Below are experts of layer 7 (counted from 0) of a mixture-of-experts language model. Rows are named router (the router's row for the expert), up (a neuron's input weights, with its number) and show model dimensions 0-159. Each number is 500 + 50 x the weight over its row's rms, rounded and kept within 0 to 999. Numbers have three digits each.
Before each expert's rows: a language model's description of what the expert responds to. This comes from a sample of Wikipedia text that the model never trained on.

# expert 2
Lowercase word-start or mid-word pieces of common English words before suffixes, such as ac in accuracy, r in concentrated, cont, comp.
router:430507430400466501414539356493484581517406455456474568482539461466471528461553516571475438458465508548485535401474485568500458391471482568590467482506528501496466527562448468406488542487505529459502533479515483525414464493529484548472509461470576518463535502437597509567425529508491451425513468432449527489398456517483512473559524494447546563602408476487587463555518467424520445604564580544467492526553486573518434638492455569502566492446574466520487521534519485530476568556501535
up0:527411497473533473476478423486482522612384471494516478509524488471456518469520530481547475611459424623562535438472420406484553512457434447454536478496494513473615547407458505517390548546404579560497426394481530425405574527510475463532474430459464415551548407486498435572470486440406539494536444460533501565482547529487552529446584487484562584463443506442467494456496480505474449494457566531499406463495454533521574514483493482507475458431513452411507562481452516514467533487487523
up1:456515557493454519475539591500478480452366510505480512499508561535441492465479391572534393379519516533578530554447456549436495501534447511410572513492510501541564536434475543418499509610503562588523544478439535443587455610475405537436561467456486514486566523549518479481467512395506463495590505410521509547498478554465463589466525529581493551436490449472468539444485443412480485451562479411494466456479506516442512543505446454441566445494604457488414485473425473464462512498444503
up2:455523441563487535484494462495418505577433463490497523537475580546469469535462475538565442470505527426518519483439563526396551392462535517624459448601514385415489484506416543473456496456551516511534484509509517561438539495517438428501547558525461482514515553443370555422434494447538524563541417511391514464481449541468455471531509536538533515446473469519453516522401539558468519503501445511445469578509487540453428528493522586543443406592500477510403526544535425573526563555404543
up3:521498485496579563515426589515556462499493579555512526553571596532438452495579450431516496527485538414527475395471503493556526562565539555557583570508502555493512545487471421484507514522330463421455461518432449462441462623481456460458517479506545478511393483463502559528575469520558435471547496503501570529484480468428529586484521473464525435549514497526526564556517602509505520483425463460419386544447466389465440533456496520479539451456463476452470536569538432460568526480460444
up4:574499452547443559574532518533438561484507545383518490431567470453442502511525567496408504549535495508550502522503532407487564491565403504516476517505481505569493508465432451526542662434532476517512494478483551558510491417499469480492662547445517511523586448534501465451537470536444573454586512534554437477467592566518504527530498539582615576575542569496440588516435488467489485407503500539500469456615602479518488498452433475468498475484558557569503595496518521501520509452482470
up5:490546429414547426532522425493470404543434478476517449479577552549579552454555484502562512532565460464574425521547551463534395563469496514524528548470549408394452425490434468511514506536477464634549508501447466533440537571607422547476467532543486480530459548489502555478479469465565569464527481482537491466499489484484502474530453555460506598474470466482520502464529575450573497538463546508443488488514549519473569462567492543475460556407561505546509470460396586501531621654493425
up6:500618407479528541481546584475430540489480501479529617413525467491451505501488477459454565539448525522436537516479478560511495545505600405530547572439484516488439554438434426534469495444460566540535444521534432535478588535518459477469584502420526441547476458442586522384480561465469464525576561543429548553489448548480471580522523472470543550477452486523525498500486445508448473580531521507513502538493556568502480538454435606463526454424505427543547457548608626612555446497491464
up7:455508518544542564514522513458394540456509404528540409518512517575440515470597463406474434562467427535463578430456454451504488449439482467423584462456586532541477433445521500475585523526541445489510477479561497406517497419469540559560498502497503385509546465523549537469531572488558510468465489507402463408485461475566526480492458486516604448399534494522451537532447609475469440434459483497468474564568593522470547470483557481483498564473482477534546593611444466510537552611472496
up8:445488470485513457537489500444528419412521453453469552470480450465447481488501544513494532456559470380476550560507530401519505538458511491467497514492558518500500588576489503433397524424484553418563684476443532493473423490441450513469436483525542460503493540439592541561478459437588460512467460484421532629512472466468526529472505480453449467461456485531486609515530465460495477467622487508457547452566563499566583449501474480432476530376473493521413535497472427433494522381508512
up9:527462507516559453579486552558523446497471558442505466449570520544439506577591486529515456515540531558455469538481458516486507429495475477540543490457499512478510583543517573493457474402485501469427559476600470497562544425479445532551540489488594450539426448519565546493499516538538534418564433493550376482585473427408452373508459468575472516573517407451439434490494469513464461447462614548530499503478393543476490503435437542541467554437500475453519541536517498422479529537445342
up10:433505414538459507467503497478467402503463587488543433527505458377463518430485496502550576402485538456574455459487536496490563455452473524475419467543594496581420432518509527506439450544454503462608515434476438550480577535535551485491450379490551506466567509559532514531418520441537470534508590521483518523415520425482486488500501512437481453491506610540503561523438483597538501405464491516550485593529543592503392440530488492564459527535560504453450534608479466533406568545465484
up11:493519576488538417507488454544490505530374389534513521524549413470400472575608486453526527487584480427513561398468499496511487445472496450526519606570548519435527561525498546483523508514439469479529543457408459528538499454578441521484491583450413449419468459519521411592544531489459488496423539496446472527465560477518473555480464450481504460461459462473549411544451520360572532513514483467471558444514511539463523465490430639497541515459526453506578495406508536569408516471485429
up12:389578513471490452438600453556473589489397586459444478494505447524534455550476401546574484458525555414555414510493540501508539407453463516489468504466465492537593533449672578486484511547496458489451470546502531566520518490609539512412492496465506479453471423467527510495456573499551417486465518471503495469617588523571543501471449488437460560539531472405536470534451535455515470514488537465499453504464448482442576462434418459471478539544467357508476519586541548500471505527495509
up13:468439548466479491519444435473529539483532430428499414452535543449451413564533429502574462529571510517552438481468529515539512527482476508483417409506489521414486581425497501597519516476426474451447531499502428466611508530497479582519438523465544547436414470364502457480478470397546554498648417500537502469505461538449540491525557504480528440465463507550409453433574524534535458506494455435426475502486463484564529518504518488456524462433578506502595572518589494499492556602400565
up14:558452506443584359500518510443482502506546472589554404506531487565462477532495391449429459506525528465492503467502506521489467537630615475527500521537540474478478520500443469412518561541552552459443478447503520516445573430512469595512442448410516550462521552478367504502561467397515463461507553468511465566533468441531462499488525528443501623464505538400531478551523400449477556500480497531526568473531514505585520516516509459519571338466503474489495500440452517400525546518499418
up15:392492526480534592483502524473450520434473440467537501482546444599466520409511495575580451475485505510506376569544546441516570457508473440537448603477558480455481517540513548578426480467522477532533622458521500534532505453550453554415530464479549510516534427539487558514498558443505530542523517505509475514481562496500473490524408488555579583500546538399487612457501470431548494517473515563502536514528435454481493472525576358587564445513548513486646504534510532488597533463467614
up16:416531495439420398574478401446427513462483521525494536533568512544479453529508608487477524459526457534492497497441523493591639482551553497473543452476474529493529460469520506517457475476479550545480535528501410523520487574458440423506596454545455474417526416503512478498430429537478409545617490451350537551471464556533479509515490506539536470531492571458441559569508524453510431407525487508543486549536536462464526606502511582507435569500522395460447540507536427506614556555509442
up17:447494437510401450411493469447492469469480436536451498586506559419445514467508510536566437427487469577488555441518471547528419577564403471551585570466520457599501587549443582455474487566577552557441519537511468549542475464535472444519483474509510470452582489409486555526495485471427475584455552475388540461481464533437500572469531502408562455560437539406578509523497561564599441494516530525406547560575467518518443525580495519472462490503599445551464490483485520519445522535497476
up18:457497446490612547486566622468456509537540432546577473437512520479456430555525463478499377568453512450523463537449515501505527475473452342476500475447421469482529531464423508474530451506470500439480546475480562420457576461549526540535487521451426489409465459478486461484472515486418501465457491536457552539638538476565527463530482407473405568563452532598465548569529621518544556506383482483522519484448573466504546466561476464470467424534471492548543461536499371497476510490489503
up19:494522497492485472533555548453467513530470570530467447540467519565569518457542402483470469457528509516506516515484550529478539547493405464515472485437572436480586548411554597493520585481521574437460450521434536497600580507551494522489412455363516440533528515510435508492468445450451517533525520519505646472471557499539533532437468557443430522447564587475522445593367464440400404409367499453455475506514542536442561563488447451499473560465488518452543525522511530519540498460469531
up20:497570385591437309534515558470442546518401475524644489521466519493382513389501479587548499549532508534514573484512540457597569516540468538472500444481458548530478540493427493464465462536539542480555488493487416475519454609502526502485530472457477473452445501483478477494439512467470572463475440491455462566531518524500526537575441478537427450426509528461592498469495526491444482576419430525499486494448512460460414539496466451568456532396537583479512528488389523535464511439506456

# expert 0
First capital letters or pieces of proper names, acronyms and model codes, like B in BLIA, S in SCSTAC, the DH-2 digit.
router:586473463551547454597567486435444640428544576452423499417472594479529538466542479484510468480543421437538522519582519533568583491489567501527558517487490568453511514496448638478482484592451462538466442464465542525480519561542401507436510546454529458465459478544423578451483519476504581462580555517514430515533485468571531483586526450489531468488533548454483461573454476413558424477476563504513496498490488558541494411442440587537516527393496561545485497529542479558429475526426433
up0:496505440481509539600540514507518558524543435472604558435504394527413513535521509539505495471484419535463545521547552507400460547509517376540530508512392553530471542457541476513476415505523448489530484443511487458453413559542522510482534510639471409459438485439595470498440524519451542484523519456565481506532456561527490446520541455470459494515468561461432444567453478381480527456577614536504532488502559521562572483438571564476462539602478537588495455535539558495388465491508403
up1:522538480537507422651474456516491511478485508520446444518466434512472507506553510517448512473563454512437529527504588507473438537481612471548431540479515533388539527489523514508427502458518470447508463449498538562578428496483494598485494560544547530443439426414463521512568574474601507506630536446472527512606609478536569535448449434562517539509427517496476625471481476498510435427541426483475479499482502644402563503491520492531476502420530503453455477499480440433467599507465429
up2:484538534495509394516603504430546473466536417511495481486505561580539560567526577446495485499486524355555442511555551498502458530533508419499519457523546467511385521491445484425555484497503480518469430482430548562461434592531352444441416461432577561487454530358554531555477421509479514550624439484490472504465491478564458526523509442423484479444436430543520458537524469501436469448460467510404489500484566476542464508453475515548553444438536506474524537538442492531528470581579506
up3:410546461519433401469523430581573546538445523540538472504513429499508469503446551447575457473389534523453439611461461499526450393486504493511526512549447574541492531527431498523420503487530489529538459461491569523557468552490522607468519430572488490544478487465517520467492532474445591546503482518452445480489442483503547462443434589408433564479558466453479384496572495386642447442461476475604527527448583450519547444486483535552516495488560463550503514505639490461483525506502545
up4:455373531486448399567488415495507508461405510447531396532586492509567513499533508523465461497438437498487466528515525563595584449513469534486519446475461541418468509487572544469466532512532418485551541526403576585484506537440445509502462509459488486420492501470545533569494522473591501447556557475526476532444417517450590534487465541347540429474596607525437503469504468506499577525414545508466528506504499503491465423508504546455504463440495477467485644535422567540529516454499397
up5:502433472511480380441458496479446477491498512483529381570503505527480531492547477469582573474519487508498431474534548507444416417429511552444396466498428446502542571494451531572419417590447504427501473478515548515470470443578470501460503502475586519477523504429500454453415506451446461495469558497464592491497493614434456453457472479455399505557486490517527583468440605454553531411459555548483460517498475493453510566515497579556529509494500644454438549614560537494476496537436420
up6:544516535495619491571488491533539542512514526463520587572557563518528475532497473439552539439464611552517506384489443556519555448528531419465470467507518473598590562414470470563508484597451460392461503486473498472539527491471529540440490471526554486426517501425579530428505507454492544432574458400473566522520555421492548533554575576450508489490527490492533440463418472424506525489571464437473539540537538459569505604572487458483502406456492373540391528501421475538545479492465519
up7:512454459466549428477435462508494563488513509491445447512511577515571505515479474466418510432419560473412520503496486414569492499508571459584508528461488388508481446566523540426434424579514493499519563550531379511489438504451457497428509485544523463524500520623500592507535489487501534487616424528445456528534427539572569510581548525456459586477418614495475581597514566563472523472546566496540395504499510510543397481507476515551546530519461530564496525602571517419479524489450540
up8:445478604530507432527589450518422459477441543466440510450487507500518575498516457450474537480502469417477474535447549398469567444464531538456498503475417512521484529470463567599515560428399546550527433500498463545556581426522471592484529461469551503548465454403508482545469540471489535512554497568479510475493476488573537482633500569487519507525480509422525513448570507500431601546533588534538584477507484527438511444543438559412450478577471448449446537520575538375490473646509536
up9:508436498485597530493496424479527489376571510556477567394466584471449508509495515440509540537459412442533495496469502561501508515497485519525571543505574546369551586506500413523445505566474549521556465408573547505520527506604562607442480513556523559494544574486473484439488525448442435416463561444479415509527454491533424517601471443500425524555447389525538443583518518456514519459525549537525483488523477500491453576501472423417550506431516467553454535485501432507506611553454453
up10:525454433529544584561520469568510554490509528481587455487547628510463548508420446489468374525495410558581483468562552548606542473459486569535538465534500561428518495479486440513445466536426540449579525473524518438480444496504477477500520486489523444541509450546431478493504476484536458477537542455507530511386502545595510385465512488439558587569433464597458494530462499509487406483408524465457611424594449512520517519510426545466557438482495482543514503398510456518400523513397488
up11:494516377462603501477496491493498530530415487487459446415451516474523410479565549561374556451537442580510510495549571511511431455568465509502478567437508514473472498490519621508503452577498549580439459486478568460557516517505505478589478451529498510528542517517592494533545414466424583401485467590426416597476483471537498468457492468370535517535525568449499585476496440485432510531490437509443498533481519383559530567392475446549574473483519543558542520517463508529434517553507498
up12:441490501455496476480562491517467410432495428507579507556537568414472495403589408442468478544513421528496515473513493465483444523529467533486431485460516527445558479450507541531450592668486451519506510421471446611484506394505535481541527518480470431484526409522429506491466503567452560455663518472477451552437536526492519414567480500552443485504526553609446460424483501463472400526460528463536510451598547554481482501476449443446586496471433532474576452476527492530527544466434491
up13:528425463473555494471557532484535475484564526589506488470531536424546518531524497500535506514511507528484485463481488474450556518515606531570435537375541486549454507555474539472442545459490364530513450538533495567454485521510514553433481491482490449606466462569528490520486433464467472487440571569430540442422381539427418494514473465543517508553425553512522433478484536532446473447542500614479413573559520515540576473575456449514581359580495449585507491490502418535468391507387506
up14:537527415455478469438530447414502499486536558561420417473527468526460432455452477533601491491523490492498496511494491487444548601585497427529570601532448521391475469503548529529445531530582577509559439488443520581446470500517533461534474379494522533407543468542464492519483429525397514520459506439530506530522587459441574474539541538430571538554405428515597438552510543419447481568468518529537414505454488503499514450502496583615492517455482437454406545489549431562496481550535453
up15:454437590529523401573570559501575406568472468486543480487569519515514535551456421538444472515480492449496479540567523415448541502470501547498506443609424583571530452482501413485513502549507467563524474406523501491513488526471462481502455496388506469499492525501445490560530506484479514402554512443556529489488488392541513496552548394588556577484526520535559615518457429514545533598576512416430454538499478444492473454517487553556575549529481499621532612434445467541419554498533497
up16:516488463475621427511525516455512598527526581476508426551652582486531543394519494468487576391538529486624580508498562520482445579497544546425510458513495494527506476454446494422467574462462477498541583470500480526456566495451455528514499501509575553568471496570504475475507457559527536519574604536542494461555483480468537554504489514518455510569477511523513595642470481466468483568441493432551550561435494632462458624500534530448506460445564529490520488602502465503497500485491457
up17:461410489488460445500436480476471538506508450555526476447535565479426545522475511458493433501472413563412605489521488503495454540509514461478507610443467488553470499453386464444560528617435401507503426452509538506562537529417511532481463534540495463520479489495540497523479513439537526570399521426519468602575519524604456554570569501536554502459559541467412448556434520436531518492504547454580533513520511684486552462473425463503464522605605500501470513516531560481524591475515496
up18:482480583465507497483488468449461448491456492529532451499425480386502476485420570491452483413543508469483465492462490470493521487439579505553361484484533533391463445528510508473453516456503476439575545459474439513439570481583521481471536471527499508493487525465576537440498499542482594510445583571543476569528467467547523461527516542511621490500472506476479516592520481543540602517565657452497535500554628491565515568483431557396466572464467607570569452447492492624456519531479470
up19:545401435507546557589602482522519467456506560533487502540489594564527499424475520552547447542479404449497419473511523589526417505497497527577449478466431502543449531493505485513491592523430495508544564470532583480580460633478472500482516396409498478481559440397541508482437556518566516524491465475529537514538542429535412512494516554366564545609563503450551585472502443396547550496470566569494465507431515487486455466501492503441445477450484531561483579504508521550485600485461508
up20:442519519466530461570508556585462504521437408529521586498463499457396438393501493521606459585504623522609510534450531523409457528509492486495424544498441425487541555657477494452561551548417365525504478507487587524430525502483567499464501509452511425550481531516431500509489515402522575562543468476481454449506483444490494591528469482517528481533522475598410445496531530457483450504514436406487549504535479508538441590556491504559452527422550545524490537536495502496466492562554442

# expert 1
Table cells and pipes, numbers, percentages, and list-leading hyphens in infoboxes and taxonomy lists, plus words like County, National, District.
router:441418501489535496586491518398474541519563462499486491505562579505486498503497452523547443423447473456476484481425539426422573553525540424482472520477422493488556539462457555439532572581545432466459475465445502538510469564565496576423479357497469392466476588506492551471523451548484508483607531488583621535465436480557581599467555440494529527460479599497477526563403419505532463541418500518491546525585508501515556515481518549446506430593549525520555561469455493459480560527515438
up0:476409464527500410617574429489563552396545545483505385529549477509384483564532486478478428477454526460493528516504485563537512479521529556474526440455446519547533498496419490399484640512470468549517505512482493494455546432583474521435509474510586533523505545523545470504427452519511438468453542583453409457530499517536527522538432610513581529592544552519466502484445504529492439487564524513561533537472503417447524419395501520449587481507493533450542470386558526520596530498446408
up1:482485383442472508442475521551452442510558482569529532444552533535423467503536520471411465544488519535442432508539550549615456545530515532566509628468452539500488446487488625483528409439389472512521461451513471554539483558579490545496509514531521502339516573474512566469489494570467510533524480455459531565493389479589550410569514466501529471515497544532441502474397449548543454477495618519572439494465496491481511491460474528472567394419487551614518510515554524452497535450524499
up2:374593468462490424490585526450472458492475478542454478493474510439561403489495455468538519466511559449477496422462570616571551491508498497589476530495573564502498494549472528571469486443558459502448542426424493523488468521487523498438513601467513464426449476495514535509498528429495587493582402518437564467466494518491524517599568480461467462522501546558524470410390410472593550420486561525487526509500488579530489525474532432613575531576587576403447418489514509460570529477526496
up3:515407442474554453502525443460498530538503492455528501518497592507510473619517544509588493497455496441539582458524562439448522486580492527466460539442580546628487511603428446476494552497482463424481481539529562469509434509622489534504515495509454477415410502452578475463447511578554548487423529423473498499519420548494482503451546460463596494457448477498515496652547484471408468393444550532581584433553564485488473510428526402573509522441464561523570483504509510471505487540447551
up4:513513480498503472457518460432456467531399581570481554523532468585496518491482504548556552454482531548491525438403605582433512528477423522530440437605566488593547539518494474535534513587452471536645484524470626531379472602538501502603449396503487578500385456520513533486495431499508451587453524473499502580420494436497533481558521493437467549538546591539566436551590489499497507588504508476546511495432449563446462489505483539480552521445529505497566505517550460525506504510465506
up5:519480450504554502521565478520464540571528601548558508534476559591464399541620487537519425507474456503528477502485572560595518500529452517454534493423472567451520487451546557494434531501510521470470529510410483557522398489471429553539583504409677581494501413585483571485387487518535635471482481506506516493510489491450463461487483499456611555476523508489434498536474512493503479505482500551466452550569430516500460497488538547532479468562505550461539503445576589558488506371564573
up6:513576362404498483566564534547421552470556488491442419580489502421561495558489452585468462428476490527432506534539507410578558447528497523494553566493474481533468459525459536560581526428484448503513546521544567523475421484547460486487520529451468555423411499548507508520538510488580525578547472485531503517536464395502442482555399461504455495540465547511449473538521529471544492515399424451438553540578515602455480498460543537558572522543523556504573487555472454562569533562341485
up7:499526581517511409481523530382446441492569488401469521503506547481593584428600498519581501482527440489519502523496558545441469473376552504491466519521505572462511568577534530546540496551441615575508431481531436573532510502507525503534533591392549470443512518579453413470561474453508540519459401464501488451556500471473470434559500505459621429504598432500506540521469470444535458447541518530434492518471441488514514503424543525535569499496616471455596518451472521566496531496489400
up8:472471570465507468501456458526456537439425472499430553508470435464453484476498466489542505486498408519549508481490530457485586472441380518479391620573536547456462594492487454530491472428556400527529531461485564572452489441528506472499477455536558527439553532541499520455453515501532512489512553529515448519503582475421486495457545407487560522549508492463487593591434518447426434486585510564520522444580510393421487481489449372541458404412511539381487540570478428524546522457460419
up9:457473507525543590461436453508499558447522495377528501439600493476490456442401470583549484471551459499543485521488588534496515472553494416506542437499469540466478562493534451538550474527497559501503460517453606462452392421548465519453545485527494427615395547458475539493445450551594542493521430366514537524475463563531469519493399519514449496553512564474457463524510443566556470475507526486527487505534548501492461560512635467487642606493490467540516562518565399467469493431481487
up10:444545424536490425467597495514469552376536556508506537572544473481452472515509492558422467569535546488510491515483568488488464542548456548479434484408394518483546455512495498556626557522469493599536458450511386460464532514514555453486473501579505484549521416440482536460473537407424497489563518433485537563545444469464484462473558571580501501455557500496556483540427436542480460576519494607484557514567533476444487592580427523392576477481478542476544572489483479442489419617466480
up11:502525407539504460567559601425429592494533467455520478434516482468527450492447395492472503514528501484487551550455526446539499500431447503566498512520563555533451499486575521491469522565366613449423432492500532422570586524454506523529508553493516452505539460498485427462554451452396461440489435593540460645523563493508463536505583474583469537465569474540491513571433504437542516444478420530470549501589525620464442546506531480510565540462563478544530465605545509519558511548499524
up12:538466513429436508547505543493435531427401558441496629448589600542445589465450530540436488521527524462505500363592498543503534408488537511379544519459519575530498513520478565428513490486514497576508565530465389387485498572540510513441486462472454510495540461503532437428436490495437474573586488493454364540483526556503446479488627534480468486449495493414553570458467446476457532510476575478488534532525492440522544532477472553438516548481534445441515538475456519488439447429478511
up13:440523470491449404564404498448545461506490515468537504488472557525499501498514418511481561483507404433462534547586439527572462550490542570574488474468464507433460519412451547485551464500484531452533550466458535489487513476441522560480609545531496422471471553542492544496495535398584484505484382566545480500517522430562617541547438488507652516456469524543454533524585476508455510458525538538566511441527533611513490525442485549485568370427514515512514570477412453508466628563519438
up14:479493437470497523564512611536436516455513517484547538531558505566496537420443463499499508582477466416475587458495600496429401433510466460558562551491530503482464492465506488519427440550519429503469415411551482514444532496477454586545541558392504545434413503434576541598451461566496554632550568468448480515465453441417503525511455592533489483449506456453442482444490548524494514417520597435582518468516461531497541418586496501415460503544574589465511449512488535538465513535533451
up15:488464507501533550419492486481442550469451550501536510467521559502514358565507469481564521473434485526398499599560542542495527505537570505415523505463575507387449541473403557503527513536468557495608398585500465553555459466545510561472520510536612380421482499430471456478495493433559499468500596524491482497499454466588525445572558526462368490466473469515510509468462462515487595598478536506455475560485462509497473424416498536512575473497463539489411595485544466451446452573500457
up16:523513460514541540494520557484565495509484436447469585477468610529461519534499561488429542513512411570596508521519646476495518491549395529505470506474378525531424542500411424427500491694521526484484562416511395492531453538530512614459488502481498436490425484479488523501526429545401524548498559610469557417508537544490521472478491541464484512523433467455481445479453559463472483587569509524510481467655497500497482530486428545553516493489530543545492577524458516458509486470543495
up17:519441516441539474545446482574361483488443509483435473482560581431448391555530412470492510516520507481530542506469482482398477447532516457459438532558518612447459541409392559470458473495458384562500506460542468490575508677497493522508531396558567468541531476459522596507556532525505421507429485496537577496454507478495514474530520477529541484539509595505551619542453505480468422502485498484477589467528573476479497452528516481538559557514457519487394471405463465487470516456562529
up18:546495380492469446555424541562449502495474382485485539438521512509539394478551546507458449538415390432525432504489478462547567424559565458486484540488487467468519489487533476468493535507559488457531480458472457485464441444587528492404476531476529486452453549486506559371469424555490566404538426445507520562479591479456426532541476613427489488493508532377502476518403493492444464465435509531439556537487399490518602442481485485517518556505459433543527582505531505574433583553536502
up19:504430519517515544479507467456429449538554445583456566549445522453424499513516497512418531617482441597478410481545500516525532385607492506604464483446499464493431503496543508530484562472398539457538550514510553448545464553539508470417467499462554485563490466490522478498528431502463563470544428548428476536467493496469484562456541613548501547482471563516473593519516548519441518574462555561488524521444459535504575462409485540443516571431563489455543461541522502483338560605468395
up20:442427410480531479519525433433551501424444449482497464587476464533503568469553530485548507439358485512448556406566513459543564449499492549402457499517480451491526522549512421514472505593450512570576453451524536522539565626537547588494439535520432508468484437494483492361541533518530571507491488527500620444475536472527445449541464473493592559476400508492443455481517504495507487521464483609482562473485528516548418467482422469458531456505549393531525447429514486452418521474594526

# expert 3
Commas, prepositions, conjunctions and verbs like was, as, with, on, mostly right after a name or clause, plus table pipes after names.
router:380436427506625499518582527447414462467461496495509494527537485440467416456473456505540509466471481429487567506542549432535520452462490434515495615435496530514556526451488509497545481534431459469452470537524459496462460534512470490453479406461528446490473387467542469478481417426451523571536486466454443578555546444554561444479479506513526544525518482456449481424495646535585514460454525408456402566561494563574547483564488487549538422495546551528475509625556509532423549525461398
up0:550588480493513544491530443427537517585481494508558558430524421500513554500564483527503482375537413440569413589493456580539526504517485516458427457484411515502425651602526474533505472455572565512461524473450467500439494542465461544561494439561528528478522566464525449577508402560487523487525557480506534472364492449518474513475524451440508493434457492474468523567584547557433480555512547556478535633525489539512481456486393426465496518433526440430579499447503492442454474449454486
up1:525473480476533507464522458462445563483445365494533519487443550418518450454548541500601503540537527488485604446489415560565601541560559573489442501463497484523529434518540538461539555467463517522464441506524517498586564465518526591484488585596583562501454501322370518453439454484431503486575482511459444532421488540543466436540495484467542482546543469481462505538574399421432396477546453446496445516465492460477512559507532481504454433569447543512492469516475532484572460565531496
up2:483468463546556514539511537524502491487374547520499444479565486494492451520459438541345527519506459557613538473605577561543603477516525591483489468476449455486497524525403553516527507504424518495623418481543466515444441484497531639570448574564486514481575537520560496399544498470565579520472527526526479542486480421448502557507489541445538494491539579491457555476497522476456489500472543441457571456496520525515437593494485479510480406465586488525415480555474637562536480514569474
up3:451440504553473503484563541551489577585445426558505511504437413471508532595538523470621531421537420524534564521432565450469557482476527470419485468403528471528476482468477548428542614424512471501609478525538533447508556544589555549502487521446542464457513475536464471505641557480539463492554447485605512569508482542504545389536489463606477421493505493492474399532474509429433504482486506540450475431464507496568517506481493576472578574402515484478555495486492525620488480504434518
up4:481552474520553565521508557470464523533492507582515514447480559585446510409533499516495456537419491526500487448613504545505492491507524483503454559430511539506462457588471505491519461598473488496563573483454492464414443443590473473415433493387490490539454473420605570507511568491479535516582480522512435468530527489473474475506516525480487503467601560600546570572423471449539501565489516550512598557487516601497492526504460492502393435489432632619579574626571495489504498508452518
up5:492516485430614428451455494493540533531538539463488544442552423421432459532490471499491450469544520411493495498423548544473521368567502523542487419418481507488476498450457589488455535644481366446367546443431525526529468485531515467474571501532533478531550506532515463536507439579442519413594498490450558530540459527489466402508451540457494528502534586498498497515505478487474459445527455498557518565440484429617456499560569596574514528492446554498492511543434448539584421468509525
up6:497522484508537508493533446468368531410458515461419530519568430611394472434502434468565494479500497457521491393552562440585512455581497498553532487435475451460473508454430472474517499545521510485447395539570422539537498509482587525459603554381515498542536488481552513594464451565540523462610530590438485482540544441519531564494545539402497478493431595453469465404490562472429538548542560474475421466425542469494499553461568490534536447465561511451483467503532467503547518510534442
up7:518549527500551476508549476548423461489509474482464498494502571432524415508484403506502501565496508393604516445548486478413590495536443499448538442553438507498440534451541544436494494422483482522517428482565469506476453553585519487536446508399487494459361543466550511600539489531476453493551483460515487599418471568542550598486496474536478571564581446407454526511505536579452470475500502562506457530464516526457408424538466616500531454559503455465403563497464545603590521434561488
up8:408517466531514535525539514459455556459517519488382454468489469509489414506583584472442479475445454508456484351494598532490531568449439589490564554447503563522553615484547472467527394424482513497483505510463499518577454543492506489472547456489537504429371518509524529437530555456420414482535472469487500455539421522561476466510578568482513487401508537506522444581485516489511486558560529475490621578466483553556444468512486526577477524479483528497426421476580550418377528496570487
up9:521400409443440531491489435434496473493510505461381468453573493423477504506487598528494480471546505525476501450560482468523568542564478508535479543503495493530466532487538510530608467509548455519435493535495480588512486460532487549485465535458545531371561443518478524503440464563578497511510513453479474515504484436541586463534486456486459537528450662501595461448484512576519376513544574490502411455379427563551503468573531524536521406543515561613558530507460578603436506509441562
up10:448569514477567553505617482533518506493448460444519446427462547540464496361530565482574425488493498544506496458436471520564539438581414520570500514484465499482503527471494512492564549544556463401528494489483546559465562545442490420484442605602479362461495497575489430431434442478533555465439488525407436454451490532473576524560564551524458443517516456447434488447482422458514461479544525552472484508478484577640475451416526479498544448554515451543449494581429488509482460562488548
up11:397531516524541480502426461476576483473497472422528479468524540443543534562599421472459518475461475457443522434490546565613468414517442437486526452479512484515407525433527392563456545463503532500539510578459451479438450560447478522404511454579578452501527501459550598515523478500533512521527515541498503483582467486590588512438465558466513491438552498487644488615360502559471489555446535487417535548466475557446500540534465466500528427448450481530510496490533560553452494594409520
up12:388479514492426494551502596467424565523428531493479492500529546473586469460625495458502458511515483537488474524564522474514530475556570541475480412523462530473463490484533592494527523486519545388405517499446419476493502534423452437518475584474522458533465570462503460561494461454483461471543486577446494467504491478478539522489604579435565515601401648489401560456545542497600505553508546448522506431416578545436390485481525521517521506448515540414504550500536392493495469533472432
up13:450543471548528468441448495481468562494470464554564638473509544539469490499504484508505474429587402477538457422538595481548548530384403496429489513404423539540471479505525455409503451512480591415463454529526468525397456572530432528545555474447500439509388495459491535528613582496406534456527533536541411491454529500485466555544459513493535423466512553532481383512551481482442462484514480598544546514506538560524457563517429441571567524472463530527522539548488543471509563425436504
up14:551516526455517453555569462445530486423580558563517523477538573454504449441488476551449427537582562519495530498564473477432564468496550471452492536529519489470474447390509445522561487467563570570462558533467545497553495524592505553440488408498457533565554546547564565447502481431503465464582533472488511517413482421437552424444458511596525473505553537521421422496519483440552471491487585542606503465520523567482518530544571546561415585366541486533580553484550540511458471582568429
up15:513569431500493404488512443465498504468570519592478538527544452481553580521408527520479462528484507554507502395468425485460551456494434558458495573423426521577532471417524472531480480555491399394497486530462490462491537495458576546524433507463539457485466585471507495429454479458529476501509595515519613552371501506534506609411489440467479577524475460547474478474501524510425470557511398453472498508493609543511478533572473485524500460424552466472425538587559459527409376491473415
up16:489442484628503548511474538484505552521498502510552512523482573550503498518414477434567432517490478498491554394500393515535512370486521466461493560460510481473523474536504456557437519507541582516483510528395478543445488561555401499505523480604484484447395520511456498485477371488475450471548589465531561563488503487592621458567434450519416503466453555546500547552551517522553598444420487473467449503459528642468533562449564434499485536521487443455465476553554535550463588476444499
up17:471447422467545511492453506561510485465525537548496508522443598462525482447529530468385432516515433452454625463486518479502503457478520525467555484534531478508388530442446541547531463574485487506531553429422518642436429572455607540457508542492569570512495512535445412509433514495530511488513507446536521604486425472440453449406496553411539492519431424483535494504539514560514488578587448505537493466532416518466434474501503614425595484494558445531557517584535553407507504559499438
up18:493417433500641422493532480618521518493442525581407470374595563561518465474449538511538477435473440482437448511500499406536548558413602435431488549470601541493490456432416567445597491501469455578435483476475569502529538459568590539572458485551487508512463546450512552484495479460502504506497564510492497524486501462470480415556489494491546458502374523584476514488476467498443427480477537472450474632586514529462425512459523473455497537455470432565513529514538490523478472471541522
up19:550450498499487459526466454559509483420445475419470528476533577454465461526523482484494498494461521514458426569513550529551543499460447475410518479460546539399372542615495470454481451449543426454483421511516503552541508464550477517499506570525488464446550554475444535519424574496464514405544591531456500499463549497463503495506515489449455540408433468623608534568504382430489445471484504536552618558439416514549532547454500538549440544526477520598519440489483489573456599618488451
up20:473538495499515556499445498457432489458516511473487432602447467463522568492487447504502491364509415401527472537504516494470563536500530548549479461508435485492515537527447474472475393567531547483507493480423502525509485508519508526487516543450583423534488533473457383523528508390419460518548480515508504498462525457550513508661466522466582456554383486464442436476448454358491519490444459607532472456462346486588549520472503514529474545428489354473489585571489532484470480518486532